config.toml
beta2 = 0.98
schedule = "cos"
dataset = "wikipedia_en"
Below are experts of layer 9 (counted from 0) of a mixture-of-experts language model. Rows are named router (the router's row for the expert), up (a neuron's input weights, with its number) and show model dimensions 0-63. Each number is 128 + 32 x the weight over its row's rms, rounded and kept within 0 to 255. Numbers have three digits each.
After each expert's rows: a language model's description of what the expert responds to. This comes from a sample of Wikipedia text that the model never trained on.

# expert 50
router:154155166156109172154085152173162120165124171109096107125104102147104115084119147146136110142095090157120104117087084207087036139101098103171136095085087151101136125144113067181163101128121147
up0:079124110167101075141132159110115172141121161094128111157113105118081095093106108140185202179132127159134078139155127096109148149153066144121070111164148115175135106138125158120128072162115125
up1:120104211182124149161082116154111147110125183101160106128106092098144134180123155096115138138113080120151141143099147177086119140133111193137176126098084109154090114156131120145206170153091147
up2:091080125122201094081141135126147119133151105115086078098095109110131153162145156180116137179099124146101154165163133139071133118094045089173092057105096129170160104130154104108174162206114155
up3:144127096132126136092082171182154118125146102110133127127098088085112095102072143087116169156089085144143130036169134136128116118119149119110149153106139170100163112151169120116121077146129139
up4:096107175139132139099127135132078122081097135123123135136128071152146108124064208142160168102116098128153064147177089230170078156202112119140105146117126169122152146133140142203189111164106185
up5:084125202149085221130107135159102126093149154156118146149140083142107133138067127192187175125148124123100101114098139147147092145133086141102097127083171209095173144166111157114190136137145205
up6:065138135170095103148104153129167115171163147126117098120182104217113149074124091124100108134151122145134172128148188112090097179132142126126127082151081156054146157169146147124086110152179127
up7:119074130136121138104159109134132118154127127127118135139132109167124070159139148083116100208133138186110135116119059200110087104133124145169089145118104144116069074163187130188140148147058174
up8:093100129163145094142145171114213136116061167135171139183150125154116117094153195193112141154153129140184155123167121119138151120143140139111132123157146136075119157146069125086099144079134124
up9:144060180127161169140174100150138090134146117117207086111129140124125137130082174093072167192102165170139188108157118170155082128111136116141104186186078169143118105154135163145116150124117219
up10:126146105123188151143090142217125144128160131143178135090110142126058117130113171108086102108095172129112176152130095103141091086085111129149133187138165137162134108127121137119080053116087113
Clause-joining comma, and. Commas and conjunctions like and, but, then, thus joining clauses or list items in narrative prose.

# expert 30
router:129175133152108176179099163191147143185099200125104114106069094128120103066136173131114141159106132148122122130107095176096046136112098114156118096092081164095139145143109053167185114140120168
up0:150151127180110083138116171068130171121129149119120126161108134181097105037109088148159133149166116131178090097138156100135131154121058148126100155165115083162141136123112181113101066133103110
up1:117115166140135158153102101162145165115160180091139118138116157149169145169089111120132155157107109182122152145123128128112144149158082157095166130082078143114123071159175097135224147120148113
up2:119073141109176053104153171121142094147166139089163084105106138104103148116133176127098135096105140132101134184090111105121132087151062122148101068106101121138186108137138102162190149200135144
up3:136122084149077138072119196135158112135141093109134114113059142091091113129105167085120180128100061155154077096091118120169115158104140120113126125131123185111128118081115060164112102153115167
up4:122120201134113150128113076149083083143066177087150117146167078118120132082089197105088183122077104165123125113129057197180085146097122151166136115141159124146127124113081122149166143145151202
up5:103147172116114197100102158176111164122164185122127138110112065122108166107106123180151166169073124114146113074130124147133115167059127133122117141106193211118128183195091099107134148130167232
up6:128166168158153091175048140103194104114136123186099084147137079133128163129120113171107120121172151120069146118170175178062089149072135129145121124162109150145161115161132127097069102117144129
up7:152146164131055130063102090123121141101123153114125122156105115173170049124137187145106141094134137150123076110163056136091083112141104159122110144136095071115070122159158126163181127136049127
up8:117158167138102173138137156168158087095017171169142120162154143141126100093126185163115171199137145132089110136124057144097125122113119163165070176128110134124167145109134148114129120155080177
up9:144103124067162174140159142141108097099142135078180056110096112148091154133092078153084145174111141112116169148137163187187129091112109099122087158179060188142156116190127131150096099128108155
up10:110152139125133112124092125175130144143157119104166152103067198156085147131143233110125136077109084110142214173132076116141087154139095163134147154121123105149090122129091111134047052129089103
Infobox field structure. Dashes, line breaks and field labels in infoboxes and lists, such as the dash before • Governor, Population, Preceded, Government.

# expert 60
router:128143123143097165149118164173155140147107176125112117136081087132088085089131168150120143149125104168144114140100100167087057113102084103178123080094061165095140115148128058151186084122123155
up0:153131105136090085182104146096115128101070152113149116170102114175112075060079128176126176129136123148154070159155141104088138092123095128164083155154097128158203139178127182104137058166111117
up1:083089207159132154136142149144119171109134122079135073127107118121138139175105166117115175138092073197115149174095137137112113116151083147090144109115111161172121152208132107165207142170122112
up2:091119147120176118112112152132140178159158164060127093129117098120093164146110131164146163108119172143097128159133130102096134115079108094134118067106118088153205047127156163152170145160106171
up3:126169098121134145038125180142162170124133079153142135125104119102100100102121170107105121089122073120170135071098130134130108103093073137219183117097151201105103047115126116118121116143071100
up4:116145196100159120106104136104092126114033137114143134141105077153166089140134219117140144096127127137116092184138079161096057198139080128185184162123117106117174113154147144171158135112123165
up5:100156161154125170071091122192135111115183141143114146142162050152086161135082106178210160150142160106151143107166128163110129171108117194112115133135170148140175132197130106106161120146133199
up6:119227124162141092123085142081169116122139113130116085116139065184178188116139139170053139148157159130119120126108150135054107146119156180121137161140122163100134110167116130149056105163149056
up7:119082145132086154099114121162144086119084099066135132079151126140139053126150189105129124138137119227093106140125076146097079126177116124120110141139142102093092101140179147138146100102098176
up8:080161097137143097142151145164185109098055147142125123144134161148131111073112141185124161145159124128097138112110091139119156124127149149165108149132118148122165136120073061143108104122105213
up9:166072138118108134161183114142100115141094132089138131109099114158121128124060121142110124136137145136150189087128152167165131125099155153167101099168072113159181093203118123112151102115112158
up10:102116114132142145152086120129190114117146093115165142095143118180106156118162204111099203099099123146142189140128131127131106087101108108161147149152174130129103114130138091119082111143076089
Codes and identifiers. Letters, spaces and digits inside chemical, gene or protein identifier codes and abbreviations, such as NM_001018075, PubChem, UNII V, VF-11.

# expert 46
router:145143123159104165168107155181154120174112198135075098121095096160091101084138176143110131146101093144137107114094092166101038116130096132151157077089077162088125137156092080158179116128110134
up0:148109103121131108136087177114098120135105128113118134144134175107108086094093106119132174173123144108170092132138105108128157141191103116093073107132127094146142107117148148160120032143093172
up1:128128245189137175168127113170157161121125196094137089088114127119159157198103194146093137140122063148151101145103157143112126120142148162136174170081114082129104070163116082157218130136135153
up2:182075119151164111098079097144152091126158135126095084164129126122089169084114205135136091123107166158098133143128205096055123118137068157138150078121124123133130114095145116128195135166151159
up3:146178052173153161100143149173160131140152115149133123120049090157129117107192154165115120113116078108166106074157105115139094141120077148132143143135088183115135129138170117113107102128134165
up4:136118189102153119208082096117070145105091139127158162142169091104153115128093141113119110105117128179161070135117093177164082117105141143137117168131084116106164157127117109193183153161141160
up5:091199162160117183081077098155146104123103140092101167145136082147136143086064133188202164100122104127107106079082122150119122083101131134140074177116131152081131150197159136129151119143105212
up6:125163116157126141192032126100175123179102168131108119145181070151101176063100138141077107112114158141102121116094158131098143157095126158149112134144161129057138152139110130137115129114190131
up7:121129177108147170129189128154112155124111134152110160132115109155140082129078128102074111105112097183090115104126040136123112138175132136117134203151165085127095108124131153154131102121076116
up8:113124119153104137133123135167155106122014150114148170102119160163135130111152116172120142187142129133126083114129080202108141150070114159161074113165145077111150197110142098133148111120143168
up9:178105151098153083126192111120157140119159133082180088160131178163107128099080160116146130179138137118130186110141172177142117092070096119108164091134085126119068121146089147118121151110099166
up10:097104107130161118187116090212141124130128110123158170069148121170080105108118187109122132089090162114100189165116165123174089112143152111157154112114170125161130109124121109108078060070101130
Evaluative adjectives. Adjectives and articles after a, an or the before a noun, such as significant, large, distinctive, important, visible, with role or location following.

# expert 17
router:132155155153099173168106150177179130162127191125116117140079111123093100069134166130135142165101107157122099147108121181094063103118075117142155093088084161074137109149087071184170104129130174
up0:166129097125085132154081148104088180112150139087150091149104136137091061060063113140196126175191149149156070128145147106113134095118054132105103094153163094130150131127103164119142098090111135
up1:129115171141144163147105133145178177138159192125142107140084101144173149202116127082139145115103121161139124139142123165085099107195112188094155137117100111169123089148119154153186116131137150
up2:086100150122146098108086148111173153166139141124113071160141106162108155160146172123122103118111101134052136155126141139037154083061098079142119068062113167138218085143140134142212141208140139
up3:124116120159154151087113232174115148141121137106140092133119122138049124160076129101093123131154085144172124104120111156135088154130090093159183149122175128115169105108159142132130147157096149
up4:112113153155099159137091131158063171111137184136152143145108115141120064144102199145133142049100074127139071117090050160153095172110074155172153100154123109104154183140079143174206133155110146
up5:073174170158153175129091086173090168120150164077132148144165104170119140125048094191162181127099123158150119119099111122141132150123074125102124164107185170118203121207124142095162140158133194
up6:142193128162103074162057100089190156124134117099127074103165062172102166101113152133089127154158168149105131108136154147089116171139099121155098090152141135058222202102091070119081132136151160
up7:158135155087083167116113126171129113107102138120122131141137127165150079134109163113115132144139149176083115136116083129103088175147076179097147114130142119135115135134164103183161143152099169
up8:094106171140118133165137182131199139108052164137149131148146137147135113064145120151074138193154167149095111110145081150136121092125142125133102118131141125069143101154135107115117116165124178
up9:120078153088119104166158120136139099162124088118148040133113151136086113165100141136127138117132146176107161122168132210175126099127134076097119114177056160128151063095122109121146092105099199
up10:131090080153192151121150139175140119125168140142146164136106120117088135086092208141136170108099118051104167170113126133159087097136096129119143134122126119179133131114140116112099080094097089
Hyphens and score dashes. Hyphens and dashes between numbers in scores, records and model designations, such as 14-4-5, 8–0, EC-121K, plus military unit words like Squadron.

# expert 40
router:142171132159103164159102162182175152166125173117097088132082094130104078091123166157157174155128139162135113141128107195115056105108111100172095096046066139093149109165083091156144118113127148
up0:174144129152108086130108173170134170155077149080130092154099124160093031087145132147143202133155127135178100127161111060114112084131130139127065160158102109154153127150077161130101095162091128
up1:149108208156104137159104100134149146125117185084102109088072098109148138191093138150141168108097090168144129163147110124131125135167146113151145136123139117176125081179158083134168139110151137
up2:070106120117163110116124126098132157136167115117076037140111101109099112139138149147077109099127176140123160121114116109067135091140108163129148066048121123072167129154116140141204144173089171
up3:132191082087072092064119200130157157140145145124123120150078155080103086106138142082153088163071127147123141142145118126113141165109113128157158201069133180148119076165146091147149101144093135
up4:075132196141111133171137145192113134117037135115176164149151049140154072112118173141125185113125121137147132164133121190134111140172048133172120119116122103085157126153128135164196198110127172
up5:111179194124104171084108183163121130123143140120123112151148090138129112115124061179153170114123135143144107093137083168150109126158107219140105193095159245124155187148122133104156133142124217
up6:137148111162133093166037167097159120157180149139131035106165096162134188120071157164105073124140146147123138117138198138094099131052166144156112113107127169092183134144082128107079071115163113
up7:112119167123062110104119101146146143112110125126130161169074169146133045172107142126097093132140116162043112112178051114098096103156144169173094142122170085126109101153181120164127096129080152
up8:090187082123175142135142200147135096117065190141108143156118158173112138110131119171117143151160140121118144124119105135146122061137137145114090130140185156104120180176116136138132103140053208
up9:145085166123154103127135114191135133116111098076145095121131151141119124159114134096093121142156105160163151121134104206133096107129110115142112169192039140060101102145091137111119130136137184
up10:091121126140158181125098105167155169095162092126130120112076183161083115113093195094114130136128149096086168173153093090141063132134123162131148164119141114109124124164107116095116115120101116
Articles in titles. Capitalized articles and first words inside titles of albums, books, songs and organizations, such as Read Between The Lines, My, Good, A.

# expert 23
router:137140166154113188179117174185143130165122191112110078127086095134081085087135149129110137178119107168121121113093091206102051132079102127156138071085055138050139116155112075182182122137121156
up0:189120138146120117142107135078127153133099124095121071153133145140134078070126121160154138143166087143209085083165128114111135126098083096135093137155098109133155137145123159128094111141124182
up1:117116236143121158158080111166105168107161180103139100145094103127142109169111145129119187124087052172096128155108161183101121146176125145119142109077101103146123115151121122128200125106149147
up2:109103094125167051143125143131118114137153104104118132105095081124144185160131168136078137119107146138127152164145133121075121131088073114136163088066149098141181136180155157150223138161124172
up3:121163082145076172090081202159155130128074102133141143135089162106085105113093152118124131155124110119136142099134115114160117129093126179165182115096116175123206112093103103096148109135115169
up4:065106180143095118098149140114078110139069186103152124141143090161168122118112166139160180104103146103171123133123070239153090119144073211191119111134105128119112154166145129135212153139104222
up5:145135189120127163089124097133128110130173105095121136122119070170110154140121097207149188156111108134132129052167147161141113150090124165154165138076165173102161146163135144147158132187162209
up6:174180133158104047154103157099164151095144154141114023105160120158131111099137107142075094096161136111019130156117170152067110177140125208132137127149083100123167129128073130098102122102134093
up7:132135130131119167097108107166143132174154121081122137119095123128145046093120101109114092124135133136145102115146054148089086123137146153099095159136096113123075117173175148200107140133067125
up8:101163165172103092152103151141166142114089156148169122134144129164109119139073154165109133154117110151095089128153067178148143114117114117160126166130190135101160117124060111189112132125129187
up9:182054178099123101111163103151133068091123131089169073096124144134096120153072128132127139170131108159093170089156161181163146117078087108131090118149030124138155082127135140142142082143098173
up10:085102127147172136126141158166126119080184116132131107067109115152029125137136189108134142118120100098128195153124090146122125085129103130147117153146158121153088143127121125106115068114091090
Percentages and decimals. Digits and decimal points in vote percentages and statistics in election tables, such as 100%, 33.1%, 44.24, plus row-ending pipes.

# expert 13
router:138158144154095184160105147163164130157106167120078101147080107109064114052118163118103141140096110157126122144106122196065040115096110089170129110089078159073122132166120081184192129125093171
up0:085106076154090095179137166119125162133101161107121120134130158141084079055152070120124197168151105172204134154167130097127120085185122126085106108133127061140182126151114194126100078087097115
up1:081104166164101143160117186174171152101108232123117097137130114119148099153137074132089154145155058161160162157157140161118116138210123142116124127082104136147116101177111108187194136106145122
up2:074129089134164083125110145089132175140122117111113026144153038153137154064145099126112163100068159182117154183114142151087091095052058089167119097040112097100183106142146140113183134161094142
up3:144126071169140186086100161140143116134167118143122133144109132092113091114104108099101133135070065151123078063139105143110106159087101132160159154122096208082134123130119118119152103192113159
up4:102113214084129095144071122119103146089052127097184132149092065165166122128073191110106121102134094117170065139134095184136063129186073149169093136147112102098186178139135138186171165163107179
up5:073139180129111147103082108162111136110139119096118131166134047143145119135092103194162133152121154130124102132134111139134132116109058133138151167108178158105173146152140132095197159091121247
up6:132183136182152101129093092103160151142152125152131046142176131145125108110175108129068100150113196161132140077127142126073091169076139163175158086166083093049138146188144111119103131126181131
up7:129148190127060121120148166126151113090137113111116144106089096153157082113073122119084100161151139190107061116159027140087104120178129161109134154133114118109144101136153152201162139171083182
up8:092144166192126150179131177194198116142047246147140175130132193160118129097127121138103133176123141169119159107119072115105158131154114124133107140144130104084165142101092116140142141154110189
up9:163110167100103189159154135122108109117156103079166125133109160150154109121096108118123156154092146167138180103137130161133123094066111100186101131169060173091157094137099135074114102123071179
up10:066119086182145156147108095172131075114145132138136123120134111175113098097140191116138123124122158110155160158105122108169055124131088121149079169126129109117099070140119109120128073066112115
Subordinating conjunctions. Clause-linking words after a comma or period, such as as, but, while, when, if, although, who, where.

# expert 29
router:173150139168075172160121163176144127151111204107107081129100095133082123084093176137102139138093100143102110113094109168101064137111079109150135069092094170102152134169107050171193127115106164
up0:155122125167120088194118132110122142134075134084112091138122147145107057062133112122166156227172107140187144129157151072121143126162093114105094117147110116147163122152119145126101071134111120
up1:122078149097121150132144125161142148135122170095143067140106101140171118159108122127114162111151115162123110151116143130134105128187127112115163132109103084154132110192110092147213113038146143
up2:110088130103208135122126138131149163167181062139103068106108124117119160129135179133080147156108198158101167115155162112091121123083063127188136073114128073161220110156151135146175171194123130
up3:141142138153103155106113192131183131177148146097110124117096121122085092114099142090143081160060094163116073054133126134120124157096067090142141182091099132093157141140122125196144129169120124
up4:138131173153063127096076144153118131114067140086143138142117130161148111134078185133123156073078136142132079181062090197156098124141109144192114099106134158090165161136130112156195137129103162
up5:106153153161101158105138105181073112094118130113132127143138118155123117104110131208173174144104117187126121114136124115156136170081107138131076204084157176131149147189105123131156139092114227
up6:137179168135168086146063145107201145173158163127114068142167096167109124125094055131093098126131143139074131193103176150086098119129175167107091146120096163138190110121161133125118119116145088
up7:170115137108173168089140116151110090093128108091102108115102092110140089150189121110100148121129117150141129140147054118096081105165106192126122136156047132101101069181146158153139140111094186
up8:058141180159125165115108171153229127139064204121143124142147147175097106121112172173121121135141125099126125174130107202113121092118117170124114141131121139152124157111082098110078125129131150
up9:165103140077132114141148107118124113105128104146164089085108151124105149120142118141110155142126164118130156126135129186127101095090077109150141128173099173096175090160102113110138098106068176
up10:125123119165140157223089093154197157099151136136161149104135103119078119092154196118152162140102130094132153141132138113113096115175081121104160129134149123175085097183117097110077053118124132
Years and table starts. Zeros and dashes in years and seasons such as 2025, 2012–13, spaces before day numbers, and pipes starting table rows.

# expert 32
router:120160160160100187175094158193171126167096191125108094149098115131103092083125165117101105142107124165143122119109117179091064137130100128166136102088068144090130104139111044205169117109131129
up0:102123137204095105184084166132164188150078120133163104145097163130075061107106126159139136108157122117159063143161116093119136145121085127108114116176138119141140159162109144110117089145109147
up1:112092169180117194128099141173187151130165170118108080148096136170119114178072144136158156134083046167138110167118136174120125133152107172104108069107071121124073154152134104142168120139158133
up2:135108115112185106144133143117167145181115134128088126143138059139140163139115108158095120145119153126097156115109098093074089083078108136150136114074100109155197077131146144074196133183107168
up3:107153144106099125095083194213162154169110102113115139141078149133090098140103159109136106159086119117119159136145100108109107165111138102140152142125105167100123148151141095151147101168126158
up4:168159140117102082105107131134062130083130164109154117156148096133152133116109222135125150073093084114134117130101088196157096157142097147180159136137120117100128167148096164169149091138133212
up5:089147153107076167159094121104098127114161141120142177164125066114088153149089116200169190166115128094122110102126109110131135135131115157159095176112145202056159108231105166093138096126114200
up6:144186142147116074144061143099198129147138150137121067087178113177133166062101105142093107118169141161047114109161177142067105167053137128144101144175116148134167175168084069115084094145150101
up7:168131166087094141080084132162151140144104084086102100118131097165199100149150160115127139146106094141107118165173067177097088125148137135107179179138113108144088076136115151164112068116101157
up8:075178137124135141130160199163225127163092177155127168155130164177135094090145121162108134196123105157133133127161062155121140113133144113123087114139128098085151121108113122134132101132072156
up9:123092191096116109161152106122137147138122117103160142113111114138094141132111098134088161173110126176109164111196101192169129094093126068141121163169055127140144084125116109095110093128114151
up10:112100116174180131118122103184151132098132094098163151102096152150093115122152237088103142136133148112150174116168128145166090134104132160130137194128128134159105122114100123144060076134112075
Coordinate and table digits. Digits after the decimal point in decimal coordinates, plus opening parentheses, minus signs and numbers in score or stats tables.

# expert 43
router:137179150160121162154098152194130121181119172106082113101103100154107104090116164131130128152097100165117122114083101165106043138099101110181140103086079177104134111154112080204164112121114155
up0:121119110127110103152087129101104143113119127104149061133138096137095088100113169133145154228111137121174110130162131099148106118121132160122120131168143128196166135160127182087135098135060141
up1:117105170161136121152147118151118201129162198125124125151091089146147146174124158136087115145118033130136143102134112112132119128193105184115170117102047123147123124188128115129221147170145135
up2:156129150150151139134125113093119138177161129134148095102111124122128170157093173177121116048075147119085126141132106136101079121126052143150144069131088080150157097137105107102213189189101117
up3:075124129163142098088081188086148163157127121143107132157111099092105112099114126089115124127075101159115120079107121143131174154094104112155163161130129183082160091133158117129158088176099140
up4:149139131101139141107078123129084112137121149128154176184107086160160077112108207155121170098117116097131073130147104219156033127177109119176172086114103110130160179155146145171156126137102104
up5:107159226169116152087110121150111118102102142114082144112140094138148160134121086188202173125115109110130108103115136114105104125126108139103110203102164195116160112144119130133169137138142238
up6:150152110182094110175087120124153108131168165109146096101147079171137158083141135115080090158114136113172127141151112111072103199101123159130118091140086131133169138191119115131121201115156097
up7:101120132123077125085137131143141129113159114096130136131069089142135071161134123086106094162108128174090119135153093162074119112183125140134125149155089135125082098133189131156138167171054181
up8:101166139136145100144188176137168092118041171121161176116130148118134125110149117112099159176174139138148129109135052161143134109179127159105097149134069096160165121126080098125130173173055196
up9:136108139096143127132188157126140112130188108108148083104112131127094152136121122103130160150132167144117191113111138181119088097111099100152100133200029143090161066151106144100124099180082143
up10:142141135114148172140097115182134118107121099170128134097121157104046119118101193126139112084105118120094191097197135139142075078131078187188128113147162165154100102120120079091069045106080092
List coordinators. "and", "or", "nor" and commas joining parallel words or phrases within lists, such as recording and preserving, slides, including.

# expert 0
router:131163141162089182176105179178143135179126179114092101130093085137119087079121174141137137147104116166106117130096114185113053122098085136143117112089081163082151124149117070201175114109129145
up0:151127110152107116132110130094118174134112150094090096128099168130094044074110101126142188174181144143187113116142129088127118097129082114127094156181093069186140110154111183129101093124096117
up1:095096174149128162153112120172136159123144165100100067112081127166148121156053174146108107131078066107151146144139110111107112120156113132132208102072114132132154077194142104150162127086129115
up2:127106126087181113133131143124141183122145097102134049142123115122129154126142119117067154123118164145102157150094115147117136127107084096147115038079091158131208112159149134121244138175113128
up3:171170092147105161064092166162215129151112127070130143147070176118115071097110135090117129127097113128156094071099100091141128208119093106150186153127130167136152127123108122181096124119110152
up4:129141149125084181103124059161098103088098098082157129133155071118146089134070185124167158107094080130114066139129071176183093121175114135155099114134125137092157102189114178188211108122149189
up5:106149148152124206097136133152087112089166157140135136152130082130113141115115095182171181171174123163129165126138088140137117150065105168114085210080113150125162150200124134103150129109128228
up6:135201151080131116109022126118177122129144122146116125152118102173096145092112127119060102162151143164085131126101167132074105152135120159152120161147107129128154180157118103082094111136163113
up7:130157141133090171070133145141159111122126101100090077116173076145153112135148153143060101149101080150096106148150045125107116110142123164128101194148102165112101067162168095123142103164095169
up8:091143103090146133140124160144177107116033160156129147138130172177127104080050166167115138160145158157128125131134110099114129106113100149142109142165163161101136157127105133134166124132059165
up9:167086134111121094150206146131136123111118095091180072127116131131117139133112099135123146163136136127144177123135140160179136141130134108159115116172056184149133091163128188112141047129107185
up10:104112110136189166134110103192144149107166102130162152120076125124079122114165202116117169066052137076140204167100127120155087142153126129118130156140095132156096126162119111119105069104102079
Year digits in dates. Inner digits of four-digit years in dates, lifespans, timelines and tables, such as the 8 in 1985 or the 2 in 1920.

# expert 5
router:153153145151116175180132168183165144190109185128110087135094108140092114069112168129115143160097117178102122152098112174087061128115093129171118082080070150108140109153108083163195111132100142
up0:176103149118120126135117120075045140126122155121114105129111160170092076099115113180140195189129126175140135088195134094142143134114118154106061142180095092171132096132116158131119087138128155
up1:141075183129114162164101131165136160119136182109155107136060175177142150186065155126150132090124091122166117135132116190142130117175128134104138115112095120164064092168120079157167134120151147
up2:099093142082172116166160138119162138180109146143111075110103125182091164132109169146107157134058125160093148141123123128098131119140119118140063105110097161162158067131127159131196144211106103
up3:092146146133081154093134186168147165179136085107123137100083070118098106118099144120117142148137096205105144069106129146142103167156078132126184145131155181137167071122114131112115119088094163
up4:147125159119089114131140110144088094090065153133104125156105115129136081147142184133129218044096117149145119149062104208160094162160084145150129120151098203127098077143144144170221100185156191
up5:103171211143095160062128148144109106084150163130087145125158103132123126129074131218152170133119109131177129081129101141158119152144068159095092148078143161120129176228105103098159108135161222
up6:143182134116089076161062153111217123120196165171146065102164106144108150117145129160095124179132125145115120128132178102116105134097123168142114152153121116125127148199113117110099109142140141
up7:132127162116080134075125151133166104155206117092109149074108080150130073150134157127114116131107098161102092120134084148085091127199078127106145117152112115117103106155139137146112126130107161
up8:121156095161130131136133142152144129063035177161148166138128154179106112104162174174103119149142140113160130143117099183116131120110157140118121109144162153082146155114043113121087135138133154
up9:155089138091140148166217139143123111151101131142159078113101127163130149116090167122118156170092125158087191119127150175158123135124147142159091138171072171153133077128122171125147101159077135
up10:107123115126163149143102174207162143111191091134135154097094104160071106139112173114110174096070127104118218157108107124150101084121099144155145110110204104102119103122121109113093020110075105
Table number digits. Digits and spaces starting numbers inside wiki table cells and lists, such as rank columns, dates and scores like 75, 15, 23.

# expert 34
router:106160148141098205172096159183177138157106183136114114122090100148068073097110151160114142159104101177103097139114086175103055115101102084141109088082075134088131124184084091173171096101085166
up0:154116143187131086156114163199121125162077151117150086135120133153062100080115106176128160193122125150159114150132124071099117153114110124114064082155148126169155144178127184125116111159075090
up1:137147141131099129212112115145137167111170161129140123127108116170151158196097113120186157133080084174153178139141126179107116119114103115111155129107088127187111102114115095127207117092124170
up2:097063116083213080138083139098128147189161114127110086158142116097133161123135135163081141102136183136132124148101135133093118067077128138103134093079068128129191121163120149118213126166119183
up3:138197104109091144158125167136175143074137133130132109136066128070125103131096066105134107139093125158159128084110068171140108175120114086110116164111155163068145074168089126127164120166121094
up4:104116139157138130128088099081132119070070145133134121130173082134139148136141180106088162058133030188144095166116061215138081141144118122163139111105153120083152140142165118153153107168130184
up5:059129155155112132079106095194180154087161138052099163168119052132144112135110119156198172155113122124137130094114118142149112126153071146134122187081154181099188111181154125108183124130141241
up6:136221168133109099145056119113192159150165145144148086143148080156145178057117098117094104096156166086101122131176200125057106162099152128124119103151082152128141105155101130100098099138109142
up7:133157163163106181083072172157102087135136097122084128121147078186161047127195149072114103154081040179140068139096074143097095144187142165101136133135104107083107123127113129159157151127083150
up8:104127142144152175145148126121139115110087194154159165164125156152081135099126156134079118145172131123151131114115079146148139149124130145121114160136110133107141133132121093139137122137093179
up9:126085178095163096191183146140174119118143169089150089130118122125128147120079153172109145154098171127132168074161163191124117101160087112117104139198083137144137118159125172135131143116109131
up10:114153148123159140149120153158147131124101105153167118083087112112087083116115138121116124066116109120122175156158089141126075110111071128117128163108122094118145115143119112124094005079065123
The before sports teams. The after against, joined or for, in sports biographies naming teams and clubs, such as against the Toronto Maple Leafs, plus blank table cells.

# expert 28
router:154175158162085171175101150191170140157120187096114099133109076133095097105132151125121131149107078151108122133119104172090040107109088101162126108074069164081133130143083085171175118100121167
up0:130116136153064077157082143098097165136113129094166120160115150131067064074125121135125173156118095113173138168151165123130150104124044106140087133199138103126168130154088168125144098129096146
up1:135090194128148138150095115172136162126170197125133133133114071193119172154092111140100143132084093165117158184130134160110119135181068136156131133076063119188090087194119110122199119168146136
up2:132101157141173112130110129122135179172125161062174073102115098110129152133126155144066129086093108161111125118155130119081135103132100157139096056091133113134158142141133141100188102123106114
up3:123177106125115148060123205148158155153149093110121157104138095110132099136136150111082126062118114159230155058168105136108126157058084061169168145078155182090175063141159111109165120146111155
up4:179129181147097135107126070131071141085103176094150125149142093105143102131129189126196118101107079167110131102110062208112077127171088172156180122141126115050149131134106142174181119161162166
up5:129184191148110200067140091122125132097158155103114122140152095091144121144126111178197138125088077131150063046118118132126066144140110168089107199069163171118130169206095147120123147132120162
up6:169186146180106104129103143131183133101158141168138096090162039140120186099178120154074129097117116149142126077135183175089085192076166124171126126124110202125195116120142107130142144107101133
up7:127125143167102163099100142138156116117103073087108104144117106154177080140142099108102133166094113133124109153117051161084071081138118136069125183149102131107084090138139126174170147072106138
up8:097157156168134141148152165152144131127061228118143175143132136161102131098119190136130133155111148162103136133127095153141139119153088139129111160139169103103141151147138100124102140155154183
up9:154054150094087123125115131204136124093146118084165107104101130148109148139116100088083105159147114149147168064170103180155131154090137111164086172181076159141128101113132135081159048083087181
up10:111118170100159140129090094206178180068154130156156128128070127167079154134116148142067216088161132087156154151157138119136097140134127113118117164118122157128135107121123104130096078105074101
Mid-word letter fragments. Word pieces inside names and technical words, often after a capital initial, such as F-rib-ourg, G-ab-ardi, c-erv-ical, plus some instances of the.

# expert 54
router:143142128172108166151112175172173145174123186127097109119085106128113081083128159150126149143124105163111114111106110179097031109089070106160140094086082156097130108156102060180162126113103145
up0:141100142157104133137130146145094141131117098113138093185101142118083056081103114126179160161126077148145128123137149104170159131128083170119067107172106081171159140121096135115137117105098113
up1:151076193133100161122142111114150200111158177073106068137089116143166092175131157136137166126139087166109140112101133140138137124178085159112129114082082091148133088159115091143210131102110157
up2:081079130129165121106142137113166152140148122082105115144115129140150124133146143162073148073118161149057130157136170081078089105085097110144133070050132127166180105178145160122202142170103122
up3:130158103091124165124079174142123167144126128118168145149076145111090112088070158100077120147097090137123118109156065147126092176130078130118139151120126149092170108192097072104171084135084138
up4:176153151129136148090097132142110092116084141126134135160172107131144106141093175137172109122154099149113104108150086212148113174164108151140100136129118122093185141152117110198216148100149163
up5:135170184190087162086090135165121138095115129119090155131139104125089130144073100152158148129135147120106148110117100123080139141115122153128116209072160216114157114113125123117118136102132223
up6:157210124147101103160064092122184127134120151125088061112150048169116164111114110132115121119117122128113114106144155135067114157121151118160145111153128165075159129179129124127095111148132157
up7:118124220143095172099132127127167104110173113065157120136126076140127053135141195120111118145097084143107086129103044141118109133146094194129128152115169094117104120152140137177163137112073149
up8:139148113151150118135153161130174095118000192147159132160138173166121090089109164148077100158176109163138126131153124134141157079134136147130128119141129152085116167101109081136081113102135200
up9:149080182121129153134173114129155138120156118078142100151111110174120154143099127124137120159154136144140165096150097160128091067091073110134129164156112172125118092137098170131128109075050165
up10:087142116099162157128106117166117124087146104160198162159065124141033136085129158099125173096112153063102148154151129143159086068124095142125169125142150088136134093138123073091085061119086095
Final digits and units. Last digits of years and song durations like 3:40, plus century, million, km, BCE and in before dates or areas.